From a checkpoint of a small mixture-of-experts model trained on Wikipedia.
Experts: 4 picks a token, a softmax router.
Below are experts of layer 2 (counted from 0) of a mixture-of-experts language model. Rows are named router (the router's row for the expert), up (a neuron's input weights, with its number) and show model dimensions 0-191. Each number is 128 + 32 x the weight over its row's rms, rounded and kept within 0 to 255. Numbers have three digits each.
After each expert's rows: "gets" lists some tokens that make up at least twice as much of what it gets as of all text; "mostly gets" lists some tokens that are sent to it at least half of the time. This comes from a sample of Wikipedia text that the model never trained on. Tokens count by the router's weight.

# expert 52
router:156162122197090167066094090120199106144179074095106120188133160117089133098189117094129117102119131166134097075102120117127127161141090119095155132147120098173126114092178106104163176121187080169089164130102090147140090105138110124135052176136137073153133114120110135213156149155148097095150150096152073157129126061089099137107047127111121161133154164163165165137129148127155104154169140113117154170077161181132115176088075114099084141145161131139162122107159163107138134154147111140113123139156127151188140166162141143128148147116123075231143125214107146126116108163114119125
up0:189153104130110229138146071109134132068073131149139119111134148148182131143149115086135152123175147087192162089098174103105136175117171088071093109115151123158115140137167199116141183073156087176179151121170095170089144142142142148155128163160081095123141152096128156212188144126056126147124121141115143128135133165134037182105122150114134097099082132107162137147158202176100144104158166136175180169126156119153120156076179128104096141139136110077161175110145112158134140117098132107164144112148108136108170101093155139135151106073117163136159108196131114103136128130144095153
gets: "\n\n", "\n", " |\n", " |\n\n", ")\n", "="
mostly gets: " |\n\n", "–present", ";\n", "=", ";\n\n", ")\n\n"

# expert 38
router:173138109133099214122112076109158111126127064124173129147135200130125129112131128101123169161089147132146066091133114134157137168116127157080138158128131138173104120124167146102128161133172096169090160152124053189080121132125128143145109194125116119124153104141126147192116129123116137101143139107129127186108106161114068099143096139076179175111105177140128180146165155164145106097136126105116193173084191151154157156078100084113104154185179117107177182089143133142128209167119067084129099118105045143137143134142133097151183102121125075175119118150169111145132062122182087136
up0:112128131121080089073113127071090108171131122145142083158078176148110113078131136119151123119097123113079137100140139151111142129108181169116072148145134097077118161161113175166180150114134138097107146136092126126156187070247138075152112180153127100128117105143109067134171110178083052168148150071102084163101085126125141121112129135128165100142158166147056123139123188138072169143111172133082169108094058112153083152111070099132128168159128157084110125043115184116132152149148115106145132149116107131103078152132178089141193149170146148107158141134143126154123128130133172119
gets: "s", "ers", "es", "er", "as", "en"
mostly gets: "ians", "ets", "ers", "ić", "ators", "ović"

# expert 33
router:152136109165076163132072086125175117149147079106143139141131150132116128099147105121131098161153141138167064087110137099150114185094130079061149126182164105147152152126171123093073157096157066129115144096128106212099118103154119150239100159166103110130144114158095150172142132140099110116179122138131082114112114123104042146140103157119150135166152146110128152174137124159108109111142118122083205186090130126169138124071102150135118183151101135108212079083192151137136177170144107103129114106151127115160101184157113120090137111102121117203147117142170129165139102180118052142
up0:104124141092162180128113139126118101136174066157144090142073083151083073097142123124140172111130101146133064114123220115162082188152187153113148176118139138170138135160062144137143116076081134081187166061134119100118115191174128154148149164129116155212118036155138105136132109107148119126149138139161134120088193049101132161138143128152151136160130113093153168160153110157141145115139163188116148187143112108160116088109155127170117147130151146103113116115175150160096136171114123181169056098131151132122074134093113133085132054150111135111205115119163117098115125147123123103
gets: " and", "–", " or", "/", "-", " /"
mostly gets: " and", "–", " or", "/", " &", " but"

# expert 68
router:162140116164079174064133049127176106108157075122110118145090214141072164066156121075153138165137131132159115091118173149126116187096178157058116084145153154125141136111141106089122135091179103195106118127133108158111144162154134160218105180150145146097134077132081157173138127151105128120134153112155099141154117107077093113065075121129128161166120175125120156193150158195140109138156145124111163167094140129152102194063132135113108122171168101108171142100157137188143138152102104103140148116113109118168153174137150151099144135086131096166147095158120156091129061135174086141
up1:143117178175136151122169120128062082149083125141143168140109182099159105112123097160143063124107066116151122173115171099185135180080054149111064092148129103150093136165121065136139150130138135150053130087126123119126120137096134116137093124129129125097171183117103145131193153132099125091126102109099116135123121086106132120126131127136092201176182097095081204132097207131156169136103087173133197134053149137104144127102179129153052138150166156172131107098120210122151128157132083095098136131109090099098125132116135129091136120117106146204123093118071115101151118121147102074
gets: " the", " The", "The", " United", " American", " following"
mostly gets: " the", "The", " The", "the", " Royal", " British"

# expert 75
router:197166160132108164102138095130127120115176105136131150175133170129093133085159108073129144144118183134168069058096165103114174183119132120080132119120192108138145142081165124060132151127137059155096149126116101185078175116103124167145117146146104074118131171114115163192163119140123113081138173151159109163111147106085090140103081128107134171138098195163119178156143162135135114159117113085069187172091149168192150165083124038140110127159142111122161102087144133145151177147102124158105115109125080148157131188091139124119160106077126093184164111160149118081129085150149080145
up0:165111111185075202092177133164071120112161115088115141130122121128138126152162072098091154076147122141133120111143137146132138116124125164142138133154186087149123158124136105129122117151216149088162148053085187110143187060113081162131129104173117130144214140137159175136114142143118077102122159099137136194145063158156140101142046161106113127100103119135092141126173204069117156112154129163108149116134148128182145182094115126103132167105124127132131148112089097155128155154172126133152099059130084161123066169078101183176091147122079085159161161107133123139147145112127090174
gets: "1", "2", "\\", "an", "3", " \\"
mostly gets: "\\", " \\", "н", " instead"

# expert 11
router:149152094166119170097080100084156133127153091143166131130185192138109134113189107070118132144117149147119114061102153126125146150113126147080123137169150108114139120064187156072096160107155125139130148135143124147101126144152073117187088148142069066123111130150082126193196134135077107130129170068123109167087123098122078127099079148117147203205133169175164180148108158173142149123175138102082189190107139129163163157096155101154121150143144125133183118106128131106134135143111106101090144097120107107196172191151132110139143148112110102192160096178175091121128102163159070133
up0:088144152129105160128161125118148122144159122150137148079122129088122146166154072145103170140140118099126109084128187158122093165150084122120230125164124110146097106107165141104135095073206145172050102083080094182061109136116066131123070137106161115109085111206093105142135162114161103163124110127123105120052182160128052117145112072121123099139114178142172142093152128114168128146165160079112136181088150153094145138191135148104143113073142110087167137147138085092104122140093183156087168147127141144133203143145108123173140152062115104148152167129132078157145123124121115169
gets: " for", " to", " (", "-", "|", " of"
mostly gets: " •;", " win", " —;", "‍", " against", " Goals"

# expert 69
router:146141142132133159137121079132139086135204097101148163153128135100101138109131152113119153189125137114135079087066155108131139159057172159105117115135141107143134117106182137071152120148163083143108159109177104197085180122149145146155082169179105100126116131130103107167134109169132118104120183099144110134122124114140049174115087156072147167172145145123090160173159178134142164140151122122102206161104150161164179145098073088109116137191117111111196152040191165157137131150109107094108109098121078165195121154136117132123162077115069108157136150164149137152146038132161106140
up0:199093104136125089090144101094150085115142114184191137158105150140090177095123104091118149149142144133041115143123115109137131087155121090129118126147102164095165109142144093103063165125180149130154200071129102137077181223099096106127121150133110059154169136113111171144150075122120143140108123141104132198132136175052187155060109107100171106119124143119118140077110131181102131154126113091069139156139098112107149167120095095075093072098129149090144151094155169170160121121116145128072191128151065153145168142177174095180156121105082133141114138111124123166117110125106132118
gets: " is", " was", " are", " were", " also", " not"
mostly gets: " is", " are", " was", " then", " would", " being"

# expert 15
router:176155164175110178087162030113190092141130108119084128128133178121104129068140117071142128136139162149142130072080110111082114186118138147080094100116124137118119122113169122105111150081151075172119116118166116163136135133139120119237109213136144125114128115123157108171155140162144104108164177096129085137156138118074075139113104124136119132213159160130109123153157150146122158147164182134112186175067135155167134136067109110163077168187186098067164164103188142148145145168119105109116145092123081129156120130146111134106142135095124092150126130183159139119122062106160148161
up5:105132077107109156157142089125162118078174146142143161142157138122185127092118142092151109145086191138166139149166196153136060126180112166084096190080164083141150122142188150087177150139118091148148215097115118135120096131119160092074183065199175114187148170174081100129092116151144111146131092181109154159162121170101149119143095129136076133130149138164193144167117092171210114137152149128197128153158112107131140137119136132136094139095119115144140130083147143116153103123128178128141140082112141193146115091122127100174150128093213124157099147108113111162129058161127143103
gets: " the", " his", " first", " their", " its", "'s"
mostly gets: " his", " her", " first", " its", " their", "'s"

# expert 30
router:159121130137094209116134069125113093105144074105138118142102177141136122123156146091152120168124135117156081056059141171103103119125160154092116125123086107149102101103188101080120122127156123150097196136200120186109137169127134107136139174156105073128141150114103124190164124144123094117094147129185123155089158105118064167091057175081122133160092106104103124186156161138137159122180137160117161152092101164140195149072106105098122134174133114124169137079163158140154105129138080146149177077110109158146133135144149107119160127118146102194139157183122145126114008108176078119
up0:155115112076120128082106146217125162131096118143070061123190102120123145068096065128207155139097078053087095143169132114095132113135126132139067195177145105168098168106105228152113142092175119127103093176152096137099149130179119124134146080125135180162098135120129115124078150048099110103138130112164122073079136152138137090087145153112088142177150144106095202139126146082143127127111162157153138102145140076112151101121134127123158122151159113064172123064148124172123108115153129065059130103136141146156086103116148182129124102130134110133139154129099174149134104127102101129
gets: " was", " had", " has", " have", " were", "ing"
mostly gets: " had", " have", " has", " would", " became", " took"

# expert 1
router:180165144173115158102107066111158092085138059148113143128147163098136143134134116089106165140122151160115070061088110132073135152085148100065136100147135136127094128079180125124105153068111056187091190094113113154121150139125128174125108173092153058130152089114094148210118119163093113097118190098131101162101148084076113125109057158130119121162128131145158145118115146168132157141130133096125164166066137133128151146051120063127111152169156082100158108076129141142142156156108087141121097106097064150159156144143114110104185129112117061160119127174167159144150105154167072100
up0:162093080155117180085100099164141137123130154082160123165124173094104135059175103088145111165115118087113141093115181090126141187140148164066115077145148090104126122104133149063115133112133099120119140108142066142120163117147126167193114143122082111164134166137124115200168123158113134128171144175149038185099122124129065153117071152116131157145141197129121152171127186123113101090165136138090226123104129138147100136096165152125074143150158138096175115123156129167137173120148153124162175056127114103186141115142189159163137085116164099188115105149153116107132060134167112109
gets: " |", ";", " —;", "};", " —", " Yes"
mostly gets: " —;", " MPC", "%;", " Chevrolet", " –;", " |"

# expert 60
router:180128113127105153113136065120113096095189101102154124158105173143104132087135135081116144145171163109101076082079176161083159130140168139084084082108108099119141123117169121105148118143161098145114161083140137197073171149122132132155120175146120062141132133119120139203191116125089109125152182112131134187094194087130071160117077155100140118151148114117123147162144161165102169148176093125129140153096126168175172161110113088104125151165170124129143144096171171132107141131116102166141188144117095142191125171158173088121156098120109101163169155205117129106105030136173062161
up0:112123113119108147072140093101116110085078138120158112119115114139105093165161100134144120158063144147145167111136117084189107079112127088061196100101150130133088105123138166118170134171123136110102134169157110171108119119107126129094108145128156212115132182103100102109127117177144134168141126105202107068126110145093111137148096191088073128200127112082139147146115101116083055106123081098146158126110154167069123124123155130120157123117082102109125122028176094180134102099076110157156138083167143156099089089153171112085136138120106173137077156197143158175196121187111118163
gets: "ed", " be", " been", "ated", " used", " known"
mostly gets: " been", " used", " released", " called", " made", " known"

# expert 7
router:164129153128117188146129097139170143126188114145090123139143173096077161101149128075102135124113138138115025074121175156121144132111152084080097099117151137137129142079180174113110135115160114198098200095110121165114107136156114157142124187127146080145137132140104144218137133130111096075147154086126121167158115135128114160100075145117144167158164160132148149161143117174153132112170144110082143175106144127182152164077163089159105153170127123100199102084191126128145189174109132134099097111127066107198108155105121151088173137110094120185158077153168171114118093178142077167
up15:139109120154111163120134096152152138092075093126166124101181140151119158120103128146089128162130139127079112112143116135156091128097071109144086171108139096164110135134139148111091132114146123155122092123152125148115081177157114077222160140139132115092089131143139117136139170161092112070152093077118161147077106094170117166214113162139147112164081137122090120125081163181061187091161085138119133095121181144130144117120095099208176131156193101148105105109149189170145168170135151087136156075103129085201140168150156135213138108133132131092141139133192077114045092098132125096
gets: " |", "|", ";", "===", "-", "==\n\n"
mostly gets: "|", "===", "^{(", "}{", " Score", "(\\"

# expert 28
router:177114124154065128133124059100163131131146069138128133150191135149119123120196132108133108127105119129152100084123130121146117162128103113059104106167159093125120143120150113072131169128169102165098172098104085228099146134136118150176081194134100087109167117129076121174171123144120099096134115108119069148124125104108039176152104130142097188180130145142104152128132128120107115119141155136093194186075108207147156155075101077140103131161164103110167124071163151106159139150115105125092117103126112146207118141145162115108128113078145109189136126150134189127132096180152045103
up0:120150080094132117152132079113078118109133067099177087120110204074100101129140155151099104118119109151141147088073083121147147104110129064096116158112150073151123129164118095126175119137204109156087177141171110091134161110184167111134193165121100126125155127138105099145177124139157148079131111157088055119114122104065129129135126165135163220206120143120102128112084145158100081114136143140158205152136141133139158118135135136112120180116142119041101143105147129152161202127121140095163108149131130110128114137140133084093115057126111156142130126130176124164124110019100192095
gets: " and", ",", " &", " –", "),", " but"
mostly gets: " and", " &", " but", "',", " or", "},"

# expert 50
router:166138120173111175095114089141128123079179087114142104138107149117131123115114128120147114145107135132128091030102120157113133172160147122141122137118135139146134095138178115102130168085174086128103116125106061173082132150141131151185104184122096092114142126130115156202189125124112108120193164114125102171083126081106083162105093152045133168163076134124158170201137126198122139079129121152109159161046135132141111180126114128149151129151154111100148180080180166146131117132141093182166141078066116183127123150135164088143146154123129117171129144152128155125086048147187049153
up4:111188203096103194116138112139115126178148149097060097151115175099141080125153120110190160129119097087119170146181074174079089133103143150118159162112200096129189170123103117129181147149138126158102129163124103110142115134146153169100071200109120106072099116158108119143124135120127102173149161098122134152123171105101138064112157138163136090132182130118158132156124215164155119169098194122118133091145168141111139126139162214089117192163128106074099092116120148160100111079083133095064140076117150092134182121152099141130136158112121092107132135175134090114157130081078134091
gets: "ing", "ed", "est", "out", "ating", "ling"
mostly gets: "out", "ating", "ling", "led", "ing", "ising"